From a checkpoint of a small mixture-of-experts model trained on Wikipedia: 130M parameters.
Below are experts of layer 3 (counted from 0) of a mixture-of-experts language model. Rows are named router (the router's row for the expert), gate (a neuron's input weights, with its number), up (a neuron's input weights, with its number), down (a neuron's output weights, with its number) and show model dimensions 320-383. Each number is 50 + 10 x the weight over its row's rms, rounded and kept within 0 to 99.
After each expert's rows: "comes after" lists some tokens at least twice as common just before its tokens as in all text; "mostly gets" lists some tokens that are sent to it at least half of the time. This comes from a sample of Wikipedia text that the model never trained on. Tokens count by the router's weight.

# expert 10
router:50 44 62 59 47 63 67 49 57 51 56 58 54 55 38 39 58 35 46 34 37 53 70 50 54 59 48 45 38 43 49 50 47 57 62 31 51 46 78 61 40 37 51 51 60 61 48 42 50 54 30 48 53 42 62 49 70 49 64 56 58 36 37 47
gate1:60 38 47 41 71 44 72 46 68 47 46 55 63 35 46 53 39 41 53 37 54 36 48 28 34 63 61 53 54 48 57 54 33 37 42 29 44 55 45 44 54 60 48 55 64 37 63 34 49 63 51 47 56 42 41 48 53 51 37 47 50 44 47 45
up1:51 54 40 48 51 67 38 43 42 72 39 58 40 44 51 67 40 52 47 54 61 62 57 41 53 52 56 53 49 47 45 69 47 56 56 34 66 56 58 61 49 28 45 37 45 62 52 39 52 37 38 31 53 63 47 57 42 31 51 48 50 58 44 65
down1:42 33 41 33 63 52 33 45 61 65 40 55 57 62 50 39 34 56 46 54 53 31 57 44 40 70 43 71 55 60 57 52 54 37 47 50 52 36 66 50 44 48 67 72 54 65 44 36 59 71 42 49 46 45 52 41 51 64 45 31 42 45 52 59
comes after: " the", " University", ":", " at", "′", " The"
mostly gets: " General", " president", " University", " President", " Minister", " Prime"

# expert 35
router:53 45 34 64 54 50 61 59 48 46 30 49 70 48 64 47 51 63 54 62 47 59 55 48 43 52 53 50 56 55 43 48 55 50 49 50 47 47 64 55 41 37 48 51 33 49 43 44 45 37 42 58 47 56 42 29 72 54 37 44 49 36 47 28
gate1:66 36 58 34 76 47 66 47 63 38 54 56 53 45 53 67 45 33 55 29 50 43 56 40 47 56 58 65 57 55 46 61 34 38 41 46 33 57 52 42 51 61 52 57 38 48 52 47 53 55 48 35 46 54 41 48 52 42 48 55 44 46 54 52
up1:53 58 25 46 57 61 48 42 46 66 54 47 43 45 46 53 38 53 56 57 56 60 54 37 49 55 44 59 42 53 50 53 43 60 55 34 52 46 50 63 58 43 52 45 52 58 65 46 35 43 36 29 53 59 45 37 43 40 35 57 63 54 52 59
down1:62 47 41 43 48 53 44 46 54 51 26 39 51 41 45 30 52 59 53 42 48 53 65 40 48 49 48 57 60 71 34 36 68 51 33 67 49 36 48 62 46 53 44 68 69 52 48 46 40 58 32 53 45 53 40 28 43 50 69 47 38 43 53 56
comes after: "200", "201", " on", "199", "197", "196"
mostly gets: " day", " night", " summer", " best", " example", " Swing"

# expert 8
router:36 55 62 58 45 38 57 61 61 50 50 57 30 29 56 50 49 42 48 38 65 57 50 47 43 60 64 65 37 57 41 61 43 58 51 45 27 51 59 49 48 49 58 29 52 49 29 70 52 43 58 66 64 42 39 46 40 46 48 69 61 44 45 59
gate0:38 35 46 52 43 46 45 58 60 36 46 39 46 47 55 48 55 49 35 41 43 47 61 49 56 66 40 59 37 44 43 53 51 50 37 45 38 40 48 54 50 51 48 40 46 40 62 47 41 42 33 57 50 50 50 47 44 44 32 69 44 56 40 59
up0:46 31 53 61 63 57 48 64 64 43 34 32 62 37 62 41 72 34 40 48 55 40 45 56 32 61 42 33 47 53 36 31 32 38 61 54 45 47 54 62 45 51 36 58 60 48 44 62 56 60 37 62 45 41 48 60 45 53 42 44 46 31 58 36
down0:49 40 40 57 65 64 48 38 58 54 36 48 23 45 36 63 59 68 52 72 33 51 29 47 45 44 40 23 85 51 56 47 53 49 53 26 63 57 61 54 47 52 52 51 41 40 55 61 42 41 45 44 54 57 36 40 60 46 44 56 55 63 47 53
comes after: " |", ".", "\"", ",", ";", "a"
mostly gets: " Born", " born", "aha", " Kim", " Full", " Title"

# expert 65
router:41 46 69 61 54 63 57 59 77 33 48 60 52 39 50 45 68 40 53 55 33 57 46 67 46 45 60 57 51 25 65 57 72 55 40 47 35 49 58 44 53 51 69 55 29 44 42 45 44 44 70 71 39 44 45 48 61 59 40 62 45 33 44 51
gate0:43 51 40 58 52 49 43 61 53 46 50 60 51 39 63 30 45 47 29 46 39 43 51 59 55 51 53 57 43 46 47 54 50 38 50 62 49 50 44 46 53 46 40 49 48 61 57 36 38 48 32 45 51 49 51 47 60 55 56 50 56 54 35 34
up0:52 40 42 55 64 56 46 66 52 44 36 41 50 52 61 34 65 32 50 53 60 55 50 52 42 46 30 38 66 44 46 39 44 27 56 58 55 41 46 63 43 43 41 53 55 44 35 67 61 46 42 54 31 46 50 56 55 63 49 39 45 45 56 33
down0:60 50 50 53 50 55 56 66 41 48 52 45 45 57 46 47 51 55 52 64 47 54 33 55 49 52 61 41 60 42 30 41 50 53 44 46 59 54 69 64 51 57 59 55 43 69 60 66 49 54 45 61 59 58 42 42 33 47 35 56 68 18 54 43
comes after: " ", " the", "192", " in", "195", "–"
mostly gets: "186", " Old", " Royal", " King's", "198", " century"

# expert 86
router:49 50 44 51 43 61 48 35 53 54 62 41 50 44 46 36 69 48 44 58 52 47 41 46 56 62 53 48 54 38 58 52 50 55 33 43 37 41 52 50 49 76 47 58 57 64 54 45 54 44 64 39 61 51 47 47 50 48 59 55 63 36 71 28
gate0:34 40 36 53 55 42 56 59 54 46 46 53 47 54 50 29 53 53 31 41 54 54 55 54 51 56 50 54 52 38 36 49 37 52 40 54 58 55 44 50 54 38 50 38 52 64 57 63 43 53 41 50 55 53 51 55 52 55 38 57 55 47 47 49
up0:37 27 55 54 45 47 56 50 62 46 45 41 66 38 49 33 62 38 48 44 71 53 57 37 41 59 33 40 52 53 37 36 49 44 54 58 53 39 55 74 47 54 36 40 61 62 49 62 46 56 46 60 42 45 42 56 42 62 40 40 54 46 60 48
down0:60 40 48 61 60 45 49 44 44 51 60 57 37 49 50 53 40 26 59 70 57 52 33 46 53 55 42 38 55 43 58 61 53 36 42 54 68 48 45 63 48 65 50 46 49 53 42 40 49 61 53 41 59 61 40 55 37 53 43 54 40 40 64 33
comes after: ",", " in", " and", " Sc", "ab", "om"
mostly gets: " Center", " Special", " Sciences", " Outstanding", " RUS", " Moscow"

# expert 59
router:55 68 49 52 45 69 53 51 48 57 51 55 62 53 55 53 51 49 53 26 42 52 59 43 60 74 51 37 56 52 63 53 45 61 75 45 56 44 59 51 49 51 56 25 46 48 40 72 57 45 46 59 76 57 60 33 44 46 56 56 70 68 39 55
gate1:66 46 62 35 64 33 67 53 60 39 45 59 55 42 53 57 33 38 53 30 59 29 41 44 30 55 52 60 57 52 58 62 46 37 56 37 53 51 61 48 49 46 56 48 51 56 48 34 51 50 58 50 45 45 38 49 39 58 44 44 48 50 41 49
up1:44 47 35 55 42 68 42 31 50 61 37 63 36 60 60 61 65 44 39 64 57 68 50 46 56 64 49 45 68 51 56 52 49 52 47 34 53 58 48 52 67 45 39 56 48 59 54 55 51 53 41 34 48 64 40 40 54 40 52 52 59 56 44 66
down1:41 47 30 56 55 36 36 39 60 39 40 47 51 50 55 33 39 60 36 63 53 42 60 37 44 45 40 59 42 47 45 55 63 50 48 41 38 42 73 31 44 50 45 61 55 49 50 54 33 60 41 43 32 61 44 33 55 64 61 50 49 58 53 51
comes after: " |", " the", "0", "3", "1", "2"
mostly gets: "%)", " hp", "/sq", " drug", " metres", " LV"

# expert 11
router:48 44 62 55 55 63 47 47 47 54 69 58 50 33 61 46 44 47 33 59 51 49 33 50 62 58 56 61 39 60 41 53 52 61 52 36 26 62 64 41 39 52 80 48 27 43 64 40 52 45 60 50 56 42 57 37 40 46 39 38 42 49 44 38
gate0:29 32 33 57 56 48 39 59 53 41 55 55 53 43 51 23 52 52 33 44 47 55 60 46 53 45 36 58 36 51 40 51 48 46 51 45 37 39 50 45 44 39 63 30 40 46 50 51 42 51 40 57 65 46 41 53 59 58 42 52 60 49 37 43
up0:49 38 51 69 46 52 51 48 54 50 27 33 57 50 57 42 71 43 55 57 54 51 54 55 36 65 41 33 59 45 45 26 45 39 46 51 58 52 47 69 40 47 42 62 64 48 28 62 65 63 45 47 36 50 39 52 34 54 60 46 56 44 67 47
down0:47 58 52 57 54 52 46 44 37 53 50 60 44 52 54 53 56 42 54 75 50 56 41 50 65 61 50 50 53 47 63 50 55 48 36 50 53 56 46 39 40 58 52 44 38 45 39 45 76 66 38 70 51 43 50 32 38 60 38 62 46 52 68 48
comes after: "\n", " |\n", ")\n", ".\n\n", ".\n", "\n\n"
mostly gets: ").", "\".", ".\"", " include", "=", " by"

# expert 36
router:65 71 59 67 60 45 53 42 68 39 49 41 57 45 62 39 68 45 61 57 54 47 53 58 47 46 62 49 55 43 67 50 44 56 44 55 35 56 51 56 43 43 73 53 35 40 47 61 45 60 60 51 39 46 41 49 47 52 41 40 49 24 28 51
gate0:39 31 39 55 41 42 32 57 55 43 44 51 51 46 55 42 47 49 52 46 42 53 64 42 60 48 40 52 41 47 41 39 52 38 48 48 51 45 54 42 47 44 44 51 60 44 55 63 49 43 47 57 58 46 62 48 50 64 43 62 58 64 36 50
up0:53 32 45 62 57 57 44 55 46 41 35 41 61 41 59 36 66 43 52 52 51 56 62 51 37 56 29 32 57 51 41 26 48 32 53 53 59 35 56 66 42 35 43 59 48 42 24 69 64 59 41 65 46 52 47 55 53 57 57 49 56 44 56 37
down0:41 52 37 39 51 61 49 22 63 56 50 52 41 60 56 40 58 45 46 70 51 32 42 50 48 34 44 35 71 46 59 54 50 41 47 62 57 52 36 48 46 54 60 55 29 55 57 44 42 63 61 56 42 51 53 47 48 62 26 52 51 60 58 49
comes after: " ", " in", " (", "==", "In", " In"
mostly gets: "187", "193", "196", "189", "186", "191"

# expert 20
router:38 61 39 54 51 33 45 43 47 54 53 48 48 53 36 55 59 61 53 45 54 36 69 43 47 62 41 57 27 61 55 60 28 61 43 50 43 54 57 64 43 60 38 56 49 39 41 53 58 50 45 43 64 39 60 53 44 48 61 51 50 43 39 57
gate0:38 38 43 50 49 43 57 60 58 32 43 39 41 51 50 41 42 49 37 45 48 54 55 49 41 67 45 62 40 45 37 55 43 53 47 69 46 40 42 47 46 35 44 47 57 35 56 56 50 43 34 49 72 48 54 51 60 41 45 60 49 54 47 45
up0:62 42 45 64 59 47 49 48 59 46 46 35 60 48 63 34 65 46 50 42 55 51 63 58 48 60 37 36 58 48 45 30 45 30 62 48 46 48 43 57 42 50 47 53 48 53 30 62 52 69 44 60 23 46 47 40 43 73 56 41 52 46 60 43
down0:64 48 54 46 52 66 52 66 65 49 49 60 37 40 39 61 42 53 57 74 45 45 42 51 37 52 48 46 60 53 56 45 54 39 47 44 60 53 57 55 39 75 49 49 35 52 44 44 36 59 48 47 59 49 22 43 46 44 36 41 54 53 56 40
comes after: " (", " was", "1", " is", " as", " K"
mostly gets: " not", " currently", " While", "aged", " involved", " remained"

# expert 53
router:49 63 47 54 52 46 64 38 59 47 52 41 29 68 40 48 56 61 52 60 45 67 47 45 54 30 41 44 48 61 56 59 46 58 58 45 48 67 63 57 40 61 48 66 55 58 41 49 53 53 33 28 53 38 45 37 66 57 47 27 38 21 64 59
gate0:32 43 44 57 47 45 40 56 45 34 53 52 49 56 49 37 37 60 39 44 45 56 65 64 42 47 43 51 51 41 46 60 45 36 39 34 36 50 37 55 50 39 51 54 59 51 77 55 50 63 44 50 55 48 42 48 64 58 58 45 51 52 43 41
up0:54 41 41 66 63 46 52 59 60 46 46 51 52 34 62 33 65 57 56 51 55 48 58 53 44 55 25 32 67 48 43 34 40 30 52 58 58 48 42 57 50 55 33 47 50 51 37 77 49 57 46 58 48 43 47 52 50 51 58 39 44 49 68 47
down0:53 45 52 64 71 58 40 42 68 65 52 64 30 62 34 56 61 31 57 63 50 44 41 43 50 57 63 36 71 40 54 48 52 44 46 67 53 54 57 39 54 45 46 55 42 40 57 47 35 52 50 47 57 58 43 36 42 40 39 55 68 51 65 50
comes after: " \"", " ", "′", " R", "R", ":"
mostly gets: "/a", " ±%", " www", " MPC", "})\n", " List"

# expert 44
router:39 49 47 43 53 40 46 45 49 59 37 60 52 58 47 33 42 52 40 62 50 55 63 50 66 46 52 54 29 40 50 62 48 51 49 50 46 56 55 62 56 57 49 37 58 50 61 51 56 45 47 45 56 40 43 32 53 53 44 71 39 61 46 51
gate0:57 43 43 54 53 50 38 47 56 43 46 51 47 51 51 32 51 51 47 39 47 52 56 62 54 57 40 53 39 47 49 50 48 45 32 51 48 39 44 52 51 43 48 49 55 31 55 47 45 53 42 56 57 42 47 62 56 54 43 56 58 53 47 44
up0:54 41 54 55 48 55 42 52 50 30 45 38 54 55 53 50 78 43 45 60 61 52 45 42 35 58 43 39 54 56 40 37 36 44 56 53 44 57 46 58 43 60 55 60 55 42 28 61 62 67 54 64 44 53 45 51 46 58 57 42 51 36 49 35
down0:55 37 50 40 55 53 65 50 62 66 66 50 27 47 37 34 55 41 64 62 46 58 44 46 47 46 46 41 57 48 50 35 52 60 49 45 59 41 63 49 50 56 47 45 31 40 55 41 41 64 46 50 63 47 38 48 42 29 41 42 60 49 55 64
comes after: " |", ".", "==", " by", ".\n\n", " ("
mostly gets: "The", " The", " John", " George", " David", " William"

# expert 75
router:59 66 46 52 60 62 57 64 52 40 46 48 54 40 52 40 62 52 67 63 32 53 55 53 60 61 51 54 51 57 42 52 42 64 42 57 52 59 67 50 30 53 45 57 39 50 50 49 63 53 39 56 48 38 52 42 48 50 51 21 57 34 53 37
gate0:37 33 42 51 60 48 46 66 61 44 40 39 46 55 43 38 49 48 38 46 54 47 60 52 45 65 42 46 54 63 43 52 40 35 55 44 53 41 61 55 50 53 51 49 57 58 53 42 52 56 42 38 62 50 45 38 50 60 55 51 56 57 44 57
up0:58 41 49 60 57 46 56 52 46 46 37 36 64 38 60 23 65 40 52 53 57 53 52 53 36 57 36 46 47 40 46 20 55 28 48 58 49 47 46 46 45 41 38 61 44 38 38 58 53 57 50 68 36 40 40 65 44 64 57 43 58 40 65 39
down0:56 45 62 60 50 41 55 48 40 50 60 48 47 52 53 55 39 45 27 76 34 48 53 45 54 59 35 62 48 36 63 59 27 46 50 49 59 73 47 52 46 66 55 63 39 57 52 50 44 43 46 71 69 37 33 51 52 52 46 59 60 50 75 62
comes after: "|", " in", " from", ":", " of", " to"
mostly gets: " Clade", " other", " least", " more", " Other", " various"

# expert 7
router:53 50 58 51 66 43 54 45 46 49 45 46 52 28 59 57 41 43 51 47 62 54 49 47 39 51 68 60 49 31 37 48 61 57 54 35 60 54 60 47 60 35 55 55 62 64 35 58 46 38 68 47 51 42 47 35 43 58 56 52 46 67 29 40
gate37:67 40 49 57 53 54 52 53 66 41 58 67 56 52 62 51 62 37 47 56 59 28 52 57 48 51 56 58 62 55 46 55 40 51 51 64 67 59 58 48 46 71 59 44 46 54 26 46 55 69 60 47 58 51 55 74 61 37 59 66 49 37 54 50
up37:60 56 47 51 36 60 53 52 50 63 47 64 50 56 45 23 36 55 46 37 69 55 40 35 56 57 57 41 55 67 42 63 58 51 61 65 52 41 50 45 55 42 39 49 48 44 56 57 50 54 49 28 43 62 52 46 41 57 69 49 38 53 44 67
down37:29 47 55 63 57 48 60 46 52 31 42 46 59 45 58 30 54 66 59 46 41 61 37 38 46 49 52 74 34 58 34 42 67 35 51 61 50 69 60 71 59 51 40 59 48 48 56 44 60 46 39 40 30 61 40 43 52 60 58 26 54 49 43 51
comes after: " |\n", ")", "\n", " he", ")\n", "man"
mostly gets: " wrote", " worked", "|", " Jr", " studied", " attended"

# expert 78
router:53 49 73 54 58 59 43 43 55 58 50 38 71 28 59 38 70 41 54 48 31 49 53 32 53 50 49 71 44 51 47 55 70 59 47 36 44 55 66 40 45 45 74 49 39 61 47 43 61 66 59 56 59 38 53 56 52 45 57 35 52 39 59 39
gate0:44 29 44 50 39 32 41 51 52 35 42 59 45 50 51 30 49 45 27 45 48 56 66 61 47 72 41 53 52 31 49 63 49 51 48 46 44 47 59 50 36 43 41 43 48 51 63 48 52 44 32 54 58 48 50 57 62 57 49 54 65 46 51 51
up0:60 39 48 65 54 45 46 50 58 40 38 32 55 56 65 28 64 36 53 53 52 37 55 46 48 69 41 48 61 55 39 29 42 44 50 64 45 36 51 65 41 48 41 44 55 39 45 60 63 60 41 71 40 42 49 50 51 65 41 40 46 41 45 41
down0:52 46 54 56 56 48 50 25 58 47 63 51 34 57 40 51 54 66 51 55 49 42 46 54 64 60 51 43 46 59 41 45 55 48 37 46 61 47 48 60 64 51 37 35 19 52 61 33 53 67 47 39 65 40 44 40 53 56 47 51 60 41 54 60
comes after: " the", " by", " a", "==", " R", " from"
mostly gets: " public", " According", " Clade", "History", " degree", " %"

# expert 55
router:63 44 52 43 36 66 56 47 49 40 50 55 52 54 50 38 56 56 48 57 38 50 68 53 55 55 45 49 51 41 54 47 75 72 36 55 49 49 69 47 44 49 38 59 41 50 46 54 45 45 42 53 34 54 45 33 45 60 35 34 53 69 51 45
gate2:36 55 40 54 43 70 42 44 43 52 49 51 41 66 53 63 43 68 35 74 45 59 71 54 66 43 37 30 40 34 46 40 63 62 53 52 59 63 33 68 44 56 36 65 52 61 45 57 48 52 51 57 43 62 60 50 54 30 68 56 54 46 52 54
up2:42 64 55 53 34 61 58 43 42 44 58 46 52 44 42 64 41 31 60 50 41 31 50 51 53 60 58 50 53 44 58 37 52 61 53 74 39 49 55 60 54 65 52 50 48 43 59 78 36 60 44 53 44 43 62 57 32 56 57 43 59 47 51 42
down2:57 69 25 47 74 45 51 54 62 36 51 48 46 44 60 51 63 41 55 51 56 47 58 69 36 46 23 34 52 48 52 49 42 61 59 50 56 30 61 46 30 65 51 53 67 57 42 50 44 56 33 43 37 37 45 33 61 58 48 31 58 62 53 71
comes after: ",", ".", " that", " as", " but", " and"
mostly gets: " but", " However", " so", " he", "It", " however"

# expert 25
router:64 48 74 50 46 81 63 50 65 38 44 37 61 56 36 45 61 56 50 44 40 49 50 43 69 61 42 58 57 58 56 78 65 42 50 46 51 62 46 48 56 39 44 37 48 35 50 36 51 41 47 58 29 27 39 36 55 42 58 45 36 51 54 53
gate0:43 33 31 59 51 47 35 53 52 40 48 41 39 54 55 45 44 54 34 45 46 47 62 43 52 51 42 51 45 44 42 46 47 36 50 45 53 46 33 46 41 38 45 46 61 53 54 43 53 41 39 44 50 53 47 46 64 49 49 51 50 66 60 47
up0:48 43 59 54 52 54 60 57 40 47 37 41 52 35 58 41 77 39 36 55 54 50 48 51 38 50 39 39 62 41 44 35 39 65 58 51 50 45 53 67 33 52 43 51 52 54 41 66 60 65 47 53 43 33 38 65 42 55 65 44 53 44 60 39
down0:50 42 66 52 51 58 35 42 63 31 38 52 39 39 41 57 44 52 55 64 40 46 45 35 40 53 49 39 64 59 40 37 56 33 46 45 43 60 47 65 54 53 57 45 40 32 50 49 33 37 39 44 65 51 40 38 57 45 51 50 45 55 76 46
comes after: " ", " in", " is", " of", " on", "6"
mostly gets: " a", " two", " several", " three", " another", " four"

# expert 79
router:44 59 52 42 29 55 41 52 69 59 43 60 61 58 48 40 47 46 43 30 46 64 36 65 41 44 72 57 64 47 31 47 54 45 62 49 34 62 52 47 52 45 58 77 44 55 51 60 44 45 76 47 62 48 43 42 66 68 50 55 47 65 48 54
gate0:39 34 49 46 42 56 46 61 59 44 55 46 43 51 49 34 62 54 31 43 45 51 51 39 53 47 34 55 40 39 42 69 51 41 56 50 42 44 39 51 42 41 50 51 57 58 55 41 41 39 40 49 42 41 48 60 55 56 46 43 61 59 46 53
up0:53 38 29 68 58 58 44 55 47 44 33 23 54 51 56 35 65 36 55 45 49 34 42 44 35 58 21 49 52 45 35 32 44 43 51 56 54 44 49 69 51 44 47 49 48 56 26 54 50 55 38 41 40 37 41 60 44 55 59 51 50 45 65 50
down0:53 57 49 65 47 48 53 54 63 41 57 57 09 59 36 52 46 50 48 76 43 52 36 47 51 39 61 36 68 59 43 46 40 41 54 51 49 52 57 49 50 43 59 49 36 47 39 41 49 48 47 47 47 51 39 40 60 53 46 65 66 57 57 39
comes after: " |\n", "\n", ")\n", ".\n", "5", "3"
mostly gets: ".\"\n\n", ".\n\n", "\".\n\n", " After", "After", " first"

# expert 56
router:59 56 74 41 56 49 63 39 55 44 52 57 40 25 45 36 61 44 47 60 50 52 32 46 49 59 62 43 51 58 60 46 54 59 42 46 50 45 56 57 39 72 47 67 51 58 52 37 50 57 44 47 52 59 57 45 61 42 68 62 33 38 49 53
gate0:34 37 35 56 58 49 42 57 44 47 48 54 41 50 56 37 48 56 37 42 34 45 55 49 44 61 44 45 58 38 50 50 55 56 35 57 49 50 52 46 50 45 46 47 62 59 60 53 46 43 51 52 55 50 54 51 56 53 43 52 47 54 58 45
up0:48 33 49 66 52 43 45 56 49 44 44 42 45 43 64 50 69 52 52 67 51 41 58 50 34 50 42 40 58 52 43 24 51 41 56 47 55 51 59 56 45 57 30 62 60 46 45 81 49 58 45 56 42 47 47 58 50 63 56 43 61 49 73 46
down0:41 54 41 54 58 41 37 39 52 44 40 57 16 37 44 48 44 59 44 69 40 51 65 59 56 44 47 53 48 50 66 66 51 67 43 46 60 55 69 51 50 43 56 46 33 35 53 44 54 43 50 50 52 51 31 55 38 42 42 77 60 57 52 43
comes after: " ", " at", " R", " L", "l", "el"
mostly gets: "ows", "ica", "ington", "ina", "och", "iano"

# expert 63
router:49 55 51 37 45 67 72 57 39 47 43 34 42 66 51 62 32 48 41 38 27 58 54 42 43 44 56 43 40 66 46 52 29 55 57 40 43 51 60 42 36 63 66 58 73 43 42 62 35 59 53 61 55 61 50 41 57 38 66 63 37 47 45 42
gate37:66 43 42 64 42 43 43 40 58 36 65 58 53 50 60 34 56 54 49 51 58 45 57 54 51 49 44 48 63 54 63 61 51 53 64 53 52 55 53 53 38 68 58 52 53 49 43 75 55 57 72 52 64 48 52 51 59 44 53 57 57 50 47 51
up37:67 71 53 46 37 51 47 54 54 64 50 58 49 60 51 47 37 52 56 47 68 43 38 52 66 46 62 46 48 64 39 68 58 49 50 72 57 35 47 38 59 45 40 48 47 45 64 51 54 55 37 30 49 62 47 60 51 58 60 50 21 45 53 70
down37:39 62 43 60 61 37 65 52 59 45 59 41 60 31 47 36 51 61 47 32 47 66 39 57 45 48 55 67 33 57 35 55 30 40 50 58 69 56 48 67 48 57 44 45 46 57 68 36 41 40 59 34 47 51 71 55 50 57 55 47 55 64 47 66
comes after: " |\n", "\n", ")", " such", ")\n", " Year"
mostly gets: "|", " Died", " Binomial", " including", " include", " www"

# expert 85
router:45 62 55 56 44 49 54 53 70 47 57 51 52 43 53 63 54 64 49 42 23 59 58 46 56 46 59 42 42 62 46 55 49 62 47 41 56 53 46 64 53 45 65 36 32 52 62 60 41 47 62 45 56 46 50 40 57 38 47 33 52 70 40 52
gate0:42 35 42 50 49 57 43 64 47 44 47 50 35 42 38 37 57 50 29 43 49 44 59 54 52 55 50 62 51 48 34 60 47 55 52 56 44 47 48 48 34 44 58 46 61 37 63 47 44 42 45 42 58 52 56 49 48 58 49 48 62 54 40 53
up0:49 42 41 63 50 39 52 58 56 44 39 33 56 48 59 37 64 43 51 47 57 34 54 61 42 54 43 38 62 57 31 24 42 39 40 42 42 49 48 64 45 52 46 44 43 51 33 57 56 62 42 58 33 43 41 48 54 56 62 48 49 48 73 41
down0:65 54 49 49 48 58 58 63 53 54 53 62 32 49 53 63 46 36 54 85 37 66 44 37 59 45 59 47 73 52 43 48 41 36 46 55 64 55 56 59 36 50 58 36 38 47 60 47 52 57 48 42 51 46 42 44 67 48 47 57 53 63 60 42
comes after: " |\n", ",", " and", " with", " for", "."
mostly gets: " while", " until", " After", "After", " when", " her"

# expert 73
router:42 64 58 56 53 61 59 58 53 64 57 62 62 46 41 53 61 51 54 30 39 46 49 40 70 59 77 46 38 36 50 47 67 55 49 27 57 64 48 59 46 50 44 42 42 52 39 65 52 31 64 62 55 43 44 48 46 44 50 52 58 64 45 65
gate0:50 43 27 41 59 47 53 44 43 45 57 49 45 51 58 33 56 48 35 40 49 61 54 48 53 47 42 57 53 47 50 47 56 52 56 45 52 45 54 43 46 38 57 54 54 31 54 57 51 51 46 53 54 56 67 45 47 58 58 51 52 73 55 40
up0:51 38 46 52 58 49 55 53 56 52 45 47 50 49 51 36 75 34 48 44 55 53 53 44 48 60 33 41 54 51 42 29 32 45 60 59 65 35 57 61 51 47 39 51 37 40 29 57 65 60 52 76 43 50 44 52 44 53 56 45 51 53 67 41
down0:60 42 38 36 58 45 49 48 52 37 56 49 21 58 57 47 63 35 39 65 47 61 60 46 56 49 68 47 59 28 39 47 51 55 41 61 57 53 59 68 51 42 41 53 47 44 51 43 57 48 48 49 45 34 48 33 37 45 39 59 50 44 53 48
comes after: " a", " an", " first", " was", " his", " two"
mostly gets: " work", " body", " worked", " use", " degree", " services"

# expert 88
router:60 42 63 53 36 64 49 42 66 31 43 43 54 52 55 60 55 47 39 37 37 46 68 68 59 64 58 49 67 35 46 61 60 67 58 41 39 68 44 42 50 48 70 44 50 42 38 74 38 52 68 55 70 45 47 51 46 44 51 58 55 44 39 52
gate0:44 52 39 51 52 37 52 59 52 50 51 44 36 43 55 35 45 47 32 46 44 42 43 54 55 43 44 51 60 51 36 44 39 51 39 58 45 52 47 52 47 37 56 53 39 50 60 62 41 48 26 52 60 39 59 57 52 45 57 54 51 64 47 50
up0:63 43 46 69 55 48 50 57 56 51 32 37 52 43 56 33 67 25 45 50 45 42 50 46 37 55 41 46 57 53 27 26 35 43 51 53 50 46 55 59 51 47 40 50 46 42 30 76 48 65 45 64 40 49 40 65 44 61 64 43 55 47 66 40
down0:69 50 42 67 53 50 36 64 52 45 67 42 48 57 43 39 44 41 50 66 31 50 42 54 56 55 52 24 54 49 58 51 71 48 42 46 57 40 61 53 51 33 45 60 42 51 43 51 31 43 56 54 55 68 42 41 46 44 53 60 53 36 59 49
comes after: " the", " of", ":", " in", " =\n\n", " United"
mostly gets: " Chinese", " European", " Pakistan", " Australian", "American", " Japanese"

# expert 6
router:53 64 68 36 47 57 50 48 55 48 44 45 51 45 47 66 58 57 44 26 54 50 56 42 47 56 51 47 58 56 40 65 43 66 72 40 46 55 62 54 40 58 66 46 59 58 42 45 57 62 42 47 58 31 51 47 45 53 49 65 62 48 37 49
gate1:62 39 57 33 58 44 56 50 63 28 52 53 60 38 44 48 50 38 45 33 57 35 52 33 28 65 48 61 52 50 63 57 39 33 47 29 38 51 55 43 60 62 44 48 50 55 53 30 50 47 53 37 56 37 39 50 40 48 50 50 41 42 49 50
up1:48 59 41 52 65 68 37 29 45 70 42 42 49 60 64 69 57 53 43 48 60 47 46 43 47 55 36 59 48 42 43 55 42 66 55 47 53 58 44 58 53 38 44 45 53 59 47 46 40 42 33 33 54 65 51 57 56 42 30 55 72 58 46 62
down1:57 61 38 55 44 35 39 34 71 57 46 54 49 62 41 46 42 54 42 40 47 38 46 39 55 55 47 67 65 63 57 42 58 59 47 29 38 23 44 48 48 53 39 60 58 45 53 62 44 65 56 46 35 58 57 34 47 60 46 41 52 42 59 61
comes after: " |", ")", "0", "\n", " USA", "7"
mostly gets: " Coordinates", " MPC", " JPL", " medalist", "})\n", " LV"